python train.py --router_score="softmax" --normalize_top_k=true --routed_scale=1.0 --balance_bias=true --lr_router=0.00032 --norm_eps=1e-05 --parallel_block=false --optimizer="soap_variant" --beta1=0.95 --weight_decay=0.042 --dataset="wikipedia_en"
Below are experts of layer 2 (counted from 0) of a mixture-of-experts language model. Rows are named up (a neuron's input weights, with its number), down (a neuron's output weights, with its number) and show model dimensions 256-319. Each number is 500 + 40 x the weight over its row's rms, rounded and kept within 0 to 999. Numbers have three digits each.
Before each expert's rows: "comes before" lists some tokens at least twice as common just after its tokens as in all text. This comes from a sample of Wikipedia text that the model never trained on. Tokens count by the router's weight.

# expert 13
comes before: "\n", " The", ".", " He", " In", " It"
up0:540404515519549448453472455519487467484499478526523473627503532479523523515482476523425512527516484539514475472532489453453524558550487483484544593487548407452509523528484479458479532512446524
down0:465526494510513582529489557519521558562544478522484519395538442431501551453477512483536465531518532410562571482496562541573487503478484437518457499518487461529434527461488561468514463525531502
up1:533492539423541457540464515493516458554472494535519451545520502507480575556460535542472500490515505478477549498455455463484481569506503494506501533471530450427477491564450538538474474535452569
down1:529523457502512509526490508485476478535544527471477476502568437506518470561467488537487497550582480466544514497469603547531526525511525523532466435543472498584511485485537493410459525478536482
up2:553422475557531495517567419419534501466515452486520465465491456439474471556576477483496533495484522577463453510557475496504429547519503588536456492445473522508510429503450503517433534454488436
down2:546517559511543583502477455459514443444458583542426482524451579551485434481493467525515459542438525483506491493549507456537612505483439509496559503464510452464445494552542486439501506561503538
up3:584460449483432523471550499504485449436492491505514463536458479547561474517511502512500503421459496519464589501568550561462463549471491498513478479437478494539502487414496527533483535543529578
down3:497523476533554556435542525479537509515500482391505440482510518484499458445509547453491471552444479497542482443426448498542448525525522473504482485480446457532517474495481501506512487539458567
up4:486515528496486509497505489433535456558558513527415469574531512444555507504509463515503534527485467531501558481489543567462474491447556504509576515475397567474444573450490537492561461509445507
down4:506475573503456501522473529550450485452467509490499476481518463466486498505449556450525492490497577468515462549516436428517521442568516503492546452476540513533504530507579461523556492556531488
up5:506484434454462510450527546488460449459466532562494501486456474471538502486530547475415576474510535446435483436569498448516509531469506434424482494493519559441464522489540425498537556487527458
down5:402434542522446511496569532498505504517494451477446567456601492543500424555510520512510465478513489573491473521509468437524499486513499470532491460475528410512483473508452484465557457586481527
up6:553513466571537454513450500495496513554463550513478510526531497516483510545509496531425490581523540497424420425587520522450539538534545511554471476565582515535492498453453452527419549535567551
down6:509475532452488510541551471461500469478501503485510538511528462485488454505423504465463494482540480495589513543506435559546500508455512552504423518527498513483493548459456477534617537512474489
up7:482437497486542455548427601541467525476469468508482546525565514503517517469502469542519490599507463587453483483482531514497455626481480548514515487521517460459482486509486535478444470477454562
down7:512478523487441581506503517512513468472480584525458426404518529479431483478511493466448492506548499481544492514497527518493478507521519439492496463465466469479487490503548504510491549444503496
up8:548583530478471513498463497481496527453525519529491529462527556422517401480524550451496474471559537443510523510550457540578511495427540513424435503565573444501460549464471506487495475482567472
down8:537483472552522487518514478496439512432519504476487559545460484472460493512445453488523475489530541489400529506524494485513455471491537537534518524504521536433471545437508419528499496475424516
up9:539514454576576443583490433609468505485503487475505508445459458502436472469502499540516493533513484519442439517457440533411466548503509532503443547568508473472533534527505467529529532473490453
down9:422493478487540491581527538510571537467510529511466483491558588523527545546456540484504492520467425447496437455467470487483435477530439449538427539501480473495502466501563490467549522526592520
up10:508468509543543406458451435556446502453517510551552517465500503486482478446548440523472407476512440591503456548543430474474510466528489571567537543507536488499469492525536462536488512506554522
down10:463460517527474544539528562551403517480493520549548531461562500425550455517511506535511503465428489530557561464492553498499487515493529574449568508495458489484504427492463401380474439457504521
up11:542511546493453482510545462507475513472464502426525475503504508396431458553536454490518533532461480466468439406504496538497571549497537568516427511644503490482463522502479440458484491478585534
down11:445529482435477448522420464535526515470604462493461456476478517535566538537553581527467479479562501436547515552496518509445489520506516458544471504508515509520518455516496563524523437464482511
up12:476453501552494479382522453470497457553559574505479514523508526546447505479501551535526521539445519529485507520457479495486523485476522492491520501488468500473577513472500465482535495549509453
down12:492521499471436547512560474559433496468462500423478478570543539533530526472504537424487453543475461483554445468491543509473446442472500551502526499503489475523489527532492429506484565450547428
up13:531599533535461494509437529465469526446516509470515453482470515528497561477528476598525495491489461561492524445497443478414514503494537491499533476506495594513403576553500482528493558491485486
down13:467516513559481458473470487436530592454555574459504520408509489558427511435525624509505506543445440544509522411572499483451489465479502479535543482456484480513402517483537489496507499529465559
up14:560523545519470465525451498456505414534496503515462451508483468552507489528563519509553500515468400570496490565503502429516460485517388531484549475539553538431541541546555526423481590483542441
down14:619463445542496515494514443490503551479508504438561548439492501458545459465477527437506525479493539548457516435518563513501518535438545481508549481497505485497496498552445441516537460521532377
up15:471495484606484526445503500582543522483458462485406551523564574524527548616555566551528510538441425449456482452447496491544461475470499412461445485529497570486469449484497449528456435571449446
down15:504494542514499551501442558505594516486531448456486567468544519502460466458564574471539495451540455592386437525448478479478460515533550513483528445462451515508580513532438506508529499470530506
up16:536449532518573498476482560480432487470452480461524479496559496471485560526496459536533531531519455532523471493468444578495526569499512526519463466442557475462485561505516558562515490467490458
down16:505471462475470510496434420375545497499547501503471483506448543533459498545472516494498443491496564491504525450576541414537516493462502431475438537527520559506531504483539490466525524548544514
up17:495440509526483487468516471442607521512448614500541423583491490584530508500487552452458553525540530530484564504595577467535509527455474506465475446526452446462461491488524574562441531539528500
down17:460461505490495484516616512417545460507510551443488487518554537493488506572480517558535557471496482534501495496478543542528486538479488489483426520463448473520548494521545491572557536484540467
up18:477464513470465480463557491446537558498497501546444466601481540470492555471524467529503512562575500521441512531504504590530450478533523498569558477461557514518495519569559425483461504429496494
down18:447493534485479513476503525470519500483495487474423441495568515574566490485475426457510454493515460521441517506459496514486503486568552539485498561472516489589531467502518440512491541500555500
up19:581544485496436510456496577480406485535488477484523539487529556449513468570482481508492511520488578523514536538543504497474506552474432525513532532542525485488556547481480449562516493541473486
down19:482526517490479491453489517443447462528528532474557521523488500599478557552473503508576478454493507452502524476554492479461492484481492498535423487538507465478484560495490485457471427551515514
up20:517430441561484472561449518453461482528510556530481502500427439510501552527555516494446494462536470509517499586512457431500429465511443516565528565523521530447536493545534505525505444408479561
down20:544427576501522507512469506474395527546520439507435459486489438472499485502542520489505502444492431502502547506552498447513482488527440500490528539567592548550464524468500506521532396489522507
up21:492526502495415537435454487454542547456515481474535442448457504525567485516496469515511539566427534535515503500536486477579427477455498444492466488508507544531476418448457583499486513462482559
down21:526527502474510510539463432494554482508507492524548495451464524531548495487534517447460527537409429509524476539497426576516518505512493471540397495436451483533467529479463458470499409534483499
up22:518547468507531550465512442479537466459523461520462467475530502497433415455439448531539438526543415519514497531483470549450482408578441484500519522531491394491469504506505503506538509516503480
down22:470481424488525486494452459544568595504486588500467512459624507484531516460440516502485496521520535502556473481435496362528515551453477473538500558508465548525481523478526521471489459497434502
up23:514441436492546494532446522451498422481559521514543526501529526536460499526441467428442494493461506490505523484427576526497509544539515549511494467536602521474518514461465435558453482521489536
down23:473463496484458376483539482418478498517486491473519486500577496498435492491601580588463528511475523452541555411625499478504502543546536426507439547569489521518534479480559508466521500436475510
up24:553583564533515534478520481470506487427413501492494504488519422464477513470484469510456446602462490494506467519488504455490515438593482472539569454513479446489552499443489516487491450522556444
down24:513433497535496482549369485512502469482555532535464487552528538485475459533516554503538567491492481484549484452496518524540450558514528568568488469450447490504494558476488485566452437521463489
up25:489431445468552486503458422511514489504489612586557498453452461509454518503521478535496429508473479475482428566455446528512549463515522525504618490462520488536514493471471461533446547459457518
down25:553476502474527521533523555545486506494468515454503423448505513503543448479480514525498508558515584503511533531484527534581545507462486522569468492502528494453451511536513459506510526541566486
up26:488496550462447554523542576461533443502437450539587533509482519476478544435493493552506499493497516498462491488606546439523501462499489501421502521518494537510510502487464493465546480490456506
down26:464449501469540473448520556603449424571481562441480525477523533523501466532572559527548488483495495620516498599477530538472496506509509469530558471508540459477550471538451533462433484443449534
up27:566487472443422444460561513488503499503507502490569481466580519547448468469523544517490541589435546438504501500473533561540455527555440551428482472542502461518470454456485547516461527498489484
down27:540485512489511514489498469551497515441483520539502490518545542531483502520501538491616419532467459427482555539523480431550471545436501538444506480494564502552465524434485391506593463519468448
up28:532538514550501495531468540573535543481553488540490522425484443480454457477529504466460467531443521467486476477493444455547482525580490469506557521558519477571551566513518473494561462500582429
down28:490448493594485471405567478492565544506500568462458490522484501534492440606466526534512448515545603452432526510513507472553503506534501489544439557461503506602554506554491469499507547526586505
up29:532450502527474514478518460448556532494492442529461542559454524499582513575586526489489538593474536490498473412582497518464516476466443482553558473505499547513446511506419559469456468457423524
down29:475505508474536522456522449376519393446540575443510500490492538515535546479534451541516494507522514520490511452507501441521529470506564541475513534508570495470492505533506521437538487539501544
up30:467538514500567478504492469527520464541492500592568501521505515547577525452565445498511508445485523554491540500523477566489454503522458512435491450533531476472543530495494455517512473419415388
down30:537481513464580454485438514477463492535490462465465501501510492455461489510529505430500494539433465452495447447538492516470479463457526516404436479525407504550436498491478469464534489472468503
up31:545434478531491555545437520499513479454505490525553602566520507533506544521536444512472532378453501494519524461474521543504437550437531439503558497498430453558495571488487437422522477535478609
down31:495500498430451411537480522544533423482419550486490532523469477511444493591501417486463468531476508493494491470494539547526476445497480458447436545563572545518492463543462497520474531499519518
up32:489497511539547564538514511507424464488435475556513527438486497466571494545523523529528493527549453460514498577556474484486433554472483427418452491448519531529466552487512537447523461452481561
down32:498552492505507465496503507519522496518538455533543507462500485446573513539499449396534522509508500562452500478528480515495445511537503525442535460436510542457450497449450440543449565510481579
up33:511469470493449536470508466498522503527507492485520433480432578541502537445523498495473498508471492504589549503550500483524474477574488560511593481502542457517499548512531462570499487499502513
down33:536481520475526556524580513503511518428494517505494512508506503500472451425576504517479493433500535572544560563556563440533512481519528577553480489510482477555473542501469472528493528545480525
up34:454538484419449484507580550515409508490463482547460544510518488462429512527476451472527620557537543503492505439562573517507526479538492418545472438551497459432512484497502480481506522503536526
down34:557473500515556496512511462442518482489466527516477464519501523545530516440485544516510451504488415523537554506434444432483577536509501565476507550485506523522520509494509545468545463499487518
up35:504457494508503525483533450552421475474516550505519467484626524494435512514473534508465481463572469518464514489518615556476520497538467501428525497556520480482520559518535436438451461511501590
down35:493506529455493448478468582526506503523491423546491474464467511462484516524532481461537530440438504425505489515525505461531472496526510514526480457500482566474481494431485535466490515459520469
up36:497472575496451569481562483482497487517416440487462467495483553498509506510474542495440517530495480588477523486507501536577527560477498572498416448552481504509563516443523606539523545497505467
down36:513569447503564457498431518531495515483530511492525472397485522543461505526509506433466487544479451555543473504452473413513547542497519513469493573521465542507515482501502533439493512477527498
up37:459472504563554502526442482492493517518478474513537485526511510471481558503514509508565446442514457532487471464518475492489387447471515506537505490460514521489446465532527598395547470484498530
down37:437548503479621524537547496453482513523560486487498490454424499520575486493477567572470498547464548458435498520503546515458529568474392439548499522498512546492504563505498513560468480484512459
up38:484548487487504532449499502534498482461460507460474525479607549516472462526510488490500527469426448479465500411550473521525548489541440519567458508518482513483542493509509588485507480497525491
down38:523538449467476467447556511503506526468488525419497538530471586396530520492476491464466507448461439558473462510496515493483565552548514522561539516403499490531490507465548505521489564451502530
up39:461494514533501485408511519540482492506499521502448443489567524432514442536520490482396463481495548417452464525571488546508552495458524546484469440524473374566471515522575463496487448495522500
down39:507435465459507531550461461524517501507560518440456485485422534524448512503429479487556515512460500443537440501478563427511502525511510469501541478493435511454438497497509583454571465495448521
up40:497504541576521517543545518565522579433523543458433517489524487486502494544545487476491529500519465556512502575479484503468436500487504481464559565498509484487525514493506507483381520493468519
down40:548487531497489491550493528494483498576530521499507443497443460476506514526488496464470469482535464455503558585561537589478513531527441524520453558551441526541527499455550439465441588445511490
up41:560504516507448490525509441535494456512506498549491529437492511494527483518513471548531485585458526452560463506496511521505462459538532485493493595501492494490551450474504515477514530520526457
down41:558404516488542458545516581461431520459518494519446505520526483476505499535507514512571507492494478534456513506439519420468551483506481542449530509520495485548520535490472470433468471500550492
up42:525484442509498460512472426491506582476510506527484480432501450472507536489460565512555439459449517513410464499507445480549470500537447542469422520453518504491509449483520500471480552490503560
down42:565500498491479494517486550565536510466487572524520480480477502495435483550491474535500529484499470452547527507553477448579491470509508504551532460496525530533505456468543446590462524613545504
up43:477534461525441516563457539500470569520474485505550508459600439445462474532486520500397454503513502472491482503569459453467586504477508555466552444516520399474522558598504480536479485516439478
down43:527450573451465458468465446435521568512467492545467466475523386547554510486505512570587509501519463479522495529489484546492469475459465512559478520487476521609448459511458471432486489515524493
up44:508486511458546512555416512524487465471487508473495484477529435503470548441544592469465515572494539472515502506476456538559508487530494517438506466558500488490527491428390486532491452526495537
down44:533486522470486517492566509573508520464443524485564552463523418436457498503418560459503408504560481544439426492520503544421498486470518523514443568483505492575500539541485529472512521525539534
up45:537477486514483445480475456513558542471497482445388505497442434494515469532468518503532489536483514476417455533480426538455468427479533488492486499503584415521483484435567526549446472488586405
down45:453468474455488552553428478524493550429458580556465458511513539571503551514527497490555494511524485456436477486464483441498453545507446520459498522488508512494580484487542464445509453427518457
up46:544517506506473586523474498561489436513426609534485536511511577522442500505536521522498488487549505579434459460494518452431475510469597460440536440470469534587500429518538483551570513483529496
down46:466428501586574469499482517489499485483457492419499530430475510502467493484494526500511506586598616448581487503540520564485520543478453489512467476499438469514470565516438543419516507483530558
up47:539514586490452506462510515528479480455496538510575524523534498508506501550448445476539439468439480568514499458516502520548534464536395534519477490390485458536524511553551547552467484483557452
down47:504462553503555417472467545516523490438479595536480525485539528428487449476471500510489566470500512471535565458481544493524604508570437498543542427501499533548544532520467488539509540551505482
up48:507550562520531496567506533540398489477561561482495507522481483437520478506460508552490426507502484525477496551462537559487481516501546519544484508585465430559477571478538554579460464491563486
down48:558476543525528596474421509479544513481570518489506456477469515455453528505541557481484496466484489507538527486441410506497501514487487534487533560484476511429452508588555500512502462547529498
up49:482474549494557457527478449457471489514520528500486458534522520526541551521568384535458583484522512430478442489473558492441499490495426435462532486467530539486545497484480477534513442513518554
down49:536536479506498511579490471554504519529487558456526478511515472489522481464415499507546426536540516513548463533472499534509537547568498533518417462477489574554508536464480540535532480506505527
up50:492601488474387501537454455474476567495499504574511452495488522457567468482520429494512532473499446535437539526442473482496444530472456565446536519507530509500437458512513506596484437495456524
down50:546561508495463506507510496508499511480461466538524478499452518482522423466520502547498419479503472471466543455535496496576497492523436495416548443528537464517546463511502507496497486477523545
up51:503523515518487486503545567534541544510500473441477540501451510563451531468526532505513554491583453530440528454561488551517500563449440448526475433558548443439569547486529514448476521464496469
down51:518463510536527505517486472477450514446532555564496507515549458511535523535482476527582448495534557455536517513545448449509493600572496451474470532571557521460566485519561498548521382424475479
up52:460467471477507580437441531487581541556472459475438490455488468530511483509491443468455505505482436480519476491496582505490540472476468494493530479469501502437492473526495524555532532501561580
down52:507507504509529506488458538411469485507543492465519543494482539509495538438483407455511494489505511535522520454537498512543562478549553527485502512496562514483563515481507487511496483433470466
up53:452525466540419533548523462544442473532500574428460485502507480479473480448523532479474552435499458506487488514518473443485564529535570496457507517548569489486485489579507470483551520533495462
down53:531553482469494472464557530425567529458509507464494553512479589477517460509478530534519494448570488521547485511467462427491495502467500509462493445524484534552464538426472508545509492469557469
up54:441472487519541445605450510481477539483414493515567539550491454474478470463509467535494527456519448536433487504526491520507514505478507503453558493531457551415462487525519564517497482501521437
down54:471531556508493498486556430489418519511492549473567509574544496516485547476435507500472490486525555464425490549538494516510511548509465524550530541449484461514492533425461531585508587514500510
up55:507411489472449561464518484449527457488462561526531498504490480483509534531437486434532531506475568518476453589482475573503595580573549472497555432461476521515538521448447489506491467527474470
down55:608460557467510538501546541488431512518496475495484492450443431519493494455527473509447473424528451505560414487460419506506461526561519483532505539407528479581559534595530480516525505489562469
up56:506369547473524459486483427478546413574460488546519546503571498488457536467554462564493522508494459458607492567481469556490420444512523450507521467516499530470472502530470516522500531524515491
down56:447658472508535596510466532518518524488436484505516484516490526524459608565448523527525468527450417473420465567508493446466565497503470438425500486537463490575536510466492496510566473481512458
up57:450534526539522473480514423534475500502497554557496433504487466520480516470512529507461481507508405486551466536515561452523512520459562547498473480511523513475493513578528532483505559582468521
down57:543530512494513479512489514497578523494484523483495487479480508549504444513507489552490459452533504533550505522457505525443472499508474503515504501504549479529468399453460534479460449537491474
up58:483484531439532493491502542550490508473467502497562479389504518536501438490523463534511548528531538559479516480470460496537518529488594549484482560521523485502535559494452422455530482470533457
down58:500519547541462452514505514511517446519481476484530524480434532492550431488468510521493432542506454488544622495449497522514435543518449456452535524473493584523537561562518504509550505484533468
up59:485390523449520531520520499455553488422459477511472531530504515481485526547529528429563480506502530499550515514591482512519479444584503431496534581498482471491581458433514582609511513427517478
down59:547595502499428439477465440480494505468554555526485521516498462483561430567546577400472502428504485473482489511498512502493553472474548496492457507487470510506489529489406448538488486480488527
up60:519493533453476472573548512463484550498529507466466478517599467555452412492497557510525517546497472546437534553539513534579544503498500537471504544580579506451552497482513472458509465568463420
down60:469473522512494566460422510453440448498492480556560504512441529464581458460512488560544515524461479522555518470497488489452434507507542487438529464565477547538466499529467474450488551501525523
up61:512493448476550559443541419601448504515514557513497405473489510491459462580568491538470532445529489466448490539474431488545494533519395494484540496536549561476479508490488400442513505406441490
down61:479518498498548554494495453500479603559483505514499506492471416557484455539450518485442480566440488502512505502454512477478511428543501536508566445497549533534493544461444488458486483421476461
up62:492468565474510465533463527498519477573469549573462525457446458517477515461478421479537579510553470537477496469508542502571462482474445533450573464465511493502535474456534557492478385456484539
down62:447511482518549587539477488493453490519503474483561438466483545465595472466493567510432451484501476499517487496467494583513533431556480517492472546488521493501452510531514425489461444429458499
up63:483524476497584499490462470503484507484525461514462447496478439512477458485458495464436533514507453493424459549464450519519515491550521595501472496578520510506521509516537368482498537463526486
down63:480449509540466502504536504546417483560518493537432503519552523441529500604472518483513516503546498516525467462431542478583467502542541527504513464490504485520497510517502480440492499538549429
up64:505498534543458451540438524474415527480443579443514459470497555540527489487408516491457486533420523618548521483551524494519457550443523406438441543475518489445542537580472511471486406474524487
down64:520484567445572500430554546513383546484552536536483435501516491501497607507546585494514552432492506519545582505512573560529500479548496535493437564499472535532479501487451514509437504559451472
up65:548515440498521507536460487467503485539493443537484501515462517488456483501481583558511555510566526537439525484544422504496517550539456591480453467525508504551450526438489522529527518510501548
down65:467516497482495510480473448480524506467493398505522559471402457535559467512471514512530494525484489499521515477461436494478511462479593479456480459505548510469503507493500551479487514496458564
up66:547497568432529565497523471499434491533506459522511540536466480520520491510578464576493464454505493497450477498501517561533447524530461431428526511403564507477493502511607481564445546486535493
down66:518434493463503524513553522504534522496575490507450545504511556466523552470487464513532504495534574499430530534564552505504554502508530499489526462470568456517524500537526449486523493512536496
up67:527510562492494499512489467415465544488501448534485510484433530532544520451565512481511545491476520460461547540510441572396530518501459485508490544467510562481570505453482556466536435509542546
down67:529557485497481498457503544501463472525504528475515565540479453488469496470480517488528567476524526506482512550589403556518542496525522504522458552496506592496524496526489557447564484465476502
up68:468500465582514450518445504481494502482549455489584516485510486511438467512577465525482526533547478521538458473454520468514450485473514536485533418541455497507466496535477541458484534600544499
down68:531510441402531553483484553560510518497506523517452484472544514469547529469477492538528449438439552508530528525474469611490557546490445474425466501431502540439441483522526460524520463462395554
up69:507504509516426541508567480502490522501510518423526538562422485496432501541569476465519467476446493487463506588464599491447495547514486431564515411505509472461520559484526467458550486521499489
down69:454437422529600491420487479459518466488535475551470507532477478505495453487492540424530505476441458563464485527495494520466513444407545451492523554503480450544549471484469554585453465546503606
up70:488507485393466442461438501543503533487427457485502429495487539463450448484430493496466545512550539497492467534494495491531557497367511526536522570512532460512522538455442511522522493527508454
down70:490503517500469548427521523519477482536479497518565535468577524480445535488508444547511541533498517493500521538475470498566498549488533445532459535567454428458522515489491481410502538518517510
up71:486495493496473574490508476532476470465478502554487501515549520522511451460546413403569498512480507491460442528562486451481442540508456446508471530527499504495475494474491565503485594447475415
down71:452522477510538494469442460474520510482461483566444588477469541531479429506493526439605475480594548431518549537488549490501520485489480444471494514523496473566513508475489448436542513553561495
up72:545594529516560460470569477553534540553541436580490514441465519484529547501477556435530533534515469540489474477472440514488521530436463455545506485446435461543482460502495532555495579535517499
down72:525487468489507525536513463529538525505502511490478591460513487491529527495437470475525505458459478426526539536606509479511496492518548490482475518470507485483475556519533534497462493489585461
up73:557531422529472492501469408530559503435551513439546492473502574531558455461462512485509538473442537469519413547544452500419517500488526562496510418466420534559546536478468480521471543441455419
down73:467487438502466509462431567498392474479539461480529490465476549503543452524497465483456514482523494510502494493515519438556469458603466471544499440495427503464474454469561475467450471482471488
up74:501588468534493509578456480460502524441473489552443580490528477493515524437542455495511511471507542524509511527514483511537490569516447544467418516520512467486630479524525500500513509508464502
down74:517470572460466459425449542513481558471570488477427455560500437487563454451488466477497506465557551539549441544523450572488543439496456454527518453514466486517453457489487464459500485526428432
up75:516455491485581499425481464469483486494539507530473552503478502452528584498523548521445459503521496483476521516545530535553529537439537538451449479520491492469536508523508497534476476468416482
down75:546507414497543455448560499503532495534523550500554469437635444470473435499424527562489437493502477489514489502524427539435573512515499503473459455514494499556491511537483521496477506527494560
up76:504487509490446459535420489504475498525502518575515459500481511489533456514515443459489481470504509481490546543517500492478511524509456559522503516570486528519510576579470523490449503461515511
down76:482498516470533500534451504515486452532489562546559497461500563471517474432512497493438455403505543434435508527472529459473489511472535501466445474523519480466459518472423466497565438515494471
up77:414507477522434373489460468503537570607482506537492470435478480579472475499474509554512501560490511460453440391537469492482516495541522437440450511472500487516478462520481460476462519511565455
down77:507460482433487500438488544456546452532573550519482568514499478540518482402589544471530514490473513495482511530516528490441508539552507514493543539460464539507506495486483471486511481519508492
up78:612502524539562537451493517468553493555537500515522528539469531492465506492438502535516505456456570511505478507545477505451451463517503584470491485480537445526498542491523463491424470580435476
down78:558482473453546449473495516529502568482430526538469468520488488494446535486523491545491469512488521498536491497530543500523481477522500527575534449485512471541470542488544540461491473476475500
up79:517518488517503480554452449537530443457568536490521416492451555527528537449535440494497507493537511419451480527591483483512468478510514489474501536506471509470585518498489448488519506509504487
down79:478498557456540521415461435554516538545501548473475471541463590499424525463444570507494430494421513488489538527519525546506487530441436565453564472428504552502483514442555571484513545527505514
up80:440510412495508556578509507532570537485541498500427508552487548531515440471437522476491470569474477457455538374476467519473470518494550510502584451577448582479456538490534536481461415537546524
down80:478438478472342465478441534448450482577424503502503491468470522553506568575488549509540504463561554433551589547542538471466547460472516565512503556470531506586484485469510478486554618467506558
up81:532490502491485540462493503516497464519436439505539486482475583455464488477514567447548486537505452483547459493483413465470482478544544455513548499561464577445598527441493583497553469542493479
down81:493597514535519542486552502527434526418507488462551454481531547448502520497473470536507538522578579451529487461443559416551518526414505527482549485539465494492524487546421532444517538501423486
up82:557508410560505534546532531454555443533448405481466602471496530494447516467503482554488499478471467509563475491482485521457537564557449509483454561542521551501504489433524477419505536510519403
down82:469512507521476520555517466581481524492535511471521457486566539504436485466482517519518498526550532516552465530492476465513505520512462520410516499532503502489535546534495528475544500513521467
up83:503463454478507432490427549557450510477457552560472547430569437549448501482495511523485506598511490538487490522477496520555535511512427519486447504522526489444597524475490572449494489515501496
down83:419595501512473492476528590523510527515472547490451456543462489492524521475511471479510493583457486469496440478463451525477418477473529455502536453456454535482533532557471499514539462415505475
up84:496501529510474488560467549528501440525495417516530493514535500544486429513451579438538511548511474470525473519582481529483460437488432470428558593537483415468461500537567440424501492468462532
down84:458527504532508564479488507440514425497480487498545585477547482461560530460505465518516520550458607522470464553516503440417472517460484429508458477581495531509505538545556486509441564470452475
up85:456571473534464505528469532501463518521488548483532488567528525515501490485476492499488512577501508491506498489595456513533492499469484558491553440600565451444447499443510521541535471524517507
down85:447477432537520538549486483475512505491558545518471553498518495534567506500482580539528429547485474512474445453450510486492456464459452467547528496560531463508523508515539525463548462462526472
up86:480491504518483533525435436520516481525493563472501542521493576487535424454477518484432479587498434515501502485519498580493494468515555473488460488548485505544574538554495520523428480474516462
down86:448522508501506479500468500423458553580468526512497481458448425427516510356481483459460477523570615535557433497471501525513469459461472520526568521457482516495509509466487507538446565461552458
up87:499489484541572529519443580511453505537520526527432471520558459550506504421546458553477599479492519518435471502494557504466449481447479534509571584531416465493559493461574533477463508504441506
down87:462503525483501487549567500496499522506522489500446454534492480450474490493514511568525560500483490475569476632524430508441545485477494520499527507483508522464487557518494540504471517488553462
up88:531473501546554492445474495501474566460483566520574562445416561503479542479453465468550518516504472547473471514506480505539481515479567570510527483448494460456509438549488467515522496393517530
down88:474536451485528481527487525470525552547584609523469510452533481465556558508451513453449631483529481512419546523480462530506530523506540570522498492516543547496613439484481452533486498368499550
up89:520418525501515533542529406573478522499524475442522488513539535535468553491485473506517500472483502476546461503484551487435518538505483470534449453522520479475518438423528489530489468583512483
down89:424505489520504501484474530466516508442552421459485489459524522466538531481531543518515441496539461501505514477565530472535522483462530569454502487472498509540500464466523534508511510498518484
up90:501499550554518512498536583488488460482481457493592415463549506503535513478480468433526539449418540535495454469536498447460511563539502535526453517474497520582512543453499503484451510497478535
down90:493484498493440435512422435428552466501461469514534476507564526472524505479535446475495487487473458538465451493451510527517476567568475499470546446502500505478507588453398454522442496509438503
up91:608468533569542545527509476523532444422498529510513510474485541510438515495521503589525497482448523579522522491557507539465561538506485491507503530507534487517451524461517489531443476498493537
down91:515421509487546503511396466487486544488420490479491563504508523505468503459553463522486562489463525535433527525469547491399503521573477524514531523509430488488410542586496521504528513543466474
up92:505522486510529476472518441479535501452490488608474542477536483488517524410483481427454454496462513501512546505522444497544416533433495509590492487509562518479534426446536525532513495500525499
down92:581515538443406538543527497459539486508495427457501587531478614480489425446548585482525499453475576490481563497506506479590490561569491504507458518547535478479431532539518479480579486497468539
up93:477545508574502459474560522492477533567509510537484481508467420538555458542502543442483388480449558567508554493557479444477427516396571541537447522507466486507487520508523508529492482541505498
down93:519568439457530457543466531495546550490577517463478464536471462512548517530505491488474432548520553464480497499488498493548577461476481504542519454473471524544521457519532466531517488495485512
up94:530460469477534582496470594475454431482504567426542518548586485485490465494544462522499408517537534505513492521443497525482450470515488460474487489539519484515443538454507496547561524542507488
down94:463500529509468394376574430519502518425435473535487417531444548513546560508467431447496514454542443488534509414546508474495480498482525518492498514502533557447523506503535489485433440463529541
up95:528497555485531524541508552508480489499519576416503481492612434420458503492538473524529510520505563426506494450530447539557475522499533556533423488491513414407527497471556560431472561584502512
down95:523528450509476491466532485476468500494517482455470509530416535602555533524385572540519457511540463570502469448487569479402510487490491400473550499501551539503479569509515466516536536513476503
up96:535453481527475509548547485454485484455444624508502512496515527492501477423561544502545558525450418504483460602483486480525521476503498473491525614523457500518514540499484493487481478453534477
down96:414459581472516592539589486532457456479458455443501495532530518463537495541502455459542429523478446471529461439502583453462495511430490466457482557476511495529538528458482477517508486470443494
up97:435474485550430466517512516463502502427555507532506492454519539575443499460526565513522546539515467466518491516511446455496500494497458467451504498516513465465510537567462486484467440493501494
down97:494467479457507518517495500539552550542496516435411556486489475504533483517395454523488445499489485554443499554481484525516487537465505508523486442554431535479549468496534524426528495443494477
up98:537511518539549455475527490511520467471445443461391486499537590516468522500563573495454563502561445527471498481537553535499540488503434475491391542503497426545544503506495427491440471449493440
down98:542536395463436506504460521513583471534542504487542572508519495528534507530569468453471437455499546546471462529542492510512516471506575470571524458484491498434464435523524469486516561529450520
up99:487470572438469486457524510554439429479532414447488526497485558472466545544501478533500427460624494458441481508538493524494502533462492446522503568512521506587628551532462517494499462447527493
down99:496456492569473447495533523495581437543393493476490562451514485488483511528502526480506497515543531529496511468531540519480510537525574473536535543559515462563508531521480482447512513467561517
up100:535520594550577501484538454518495481527481498478475461493496472583506497464475531491480491525510528524556456597530594540514472520478481412573449547463529526463507494549485513518477546362509445
down100:534561469468484537458524486491507399581482482488480505545511451467535468471548545562497432552561503485478559463477490480479552491510475476497438507491385496496480585459480480515548514518483470
up101:494543510532510479517492435519465498487496496441577538527527495594464488440521518499545433570517487555456505484461542504499553529506506589470479415557480488468394469574594476511465493489537528
down101:512448541465476480464475432481509511498553548493507449434522520529484515485609543585503440585548426542476442533434472476564499474491486513477492489488430471522403525476487449476442534493593469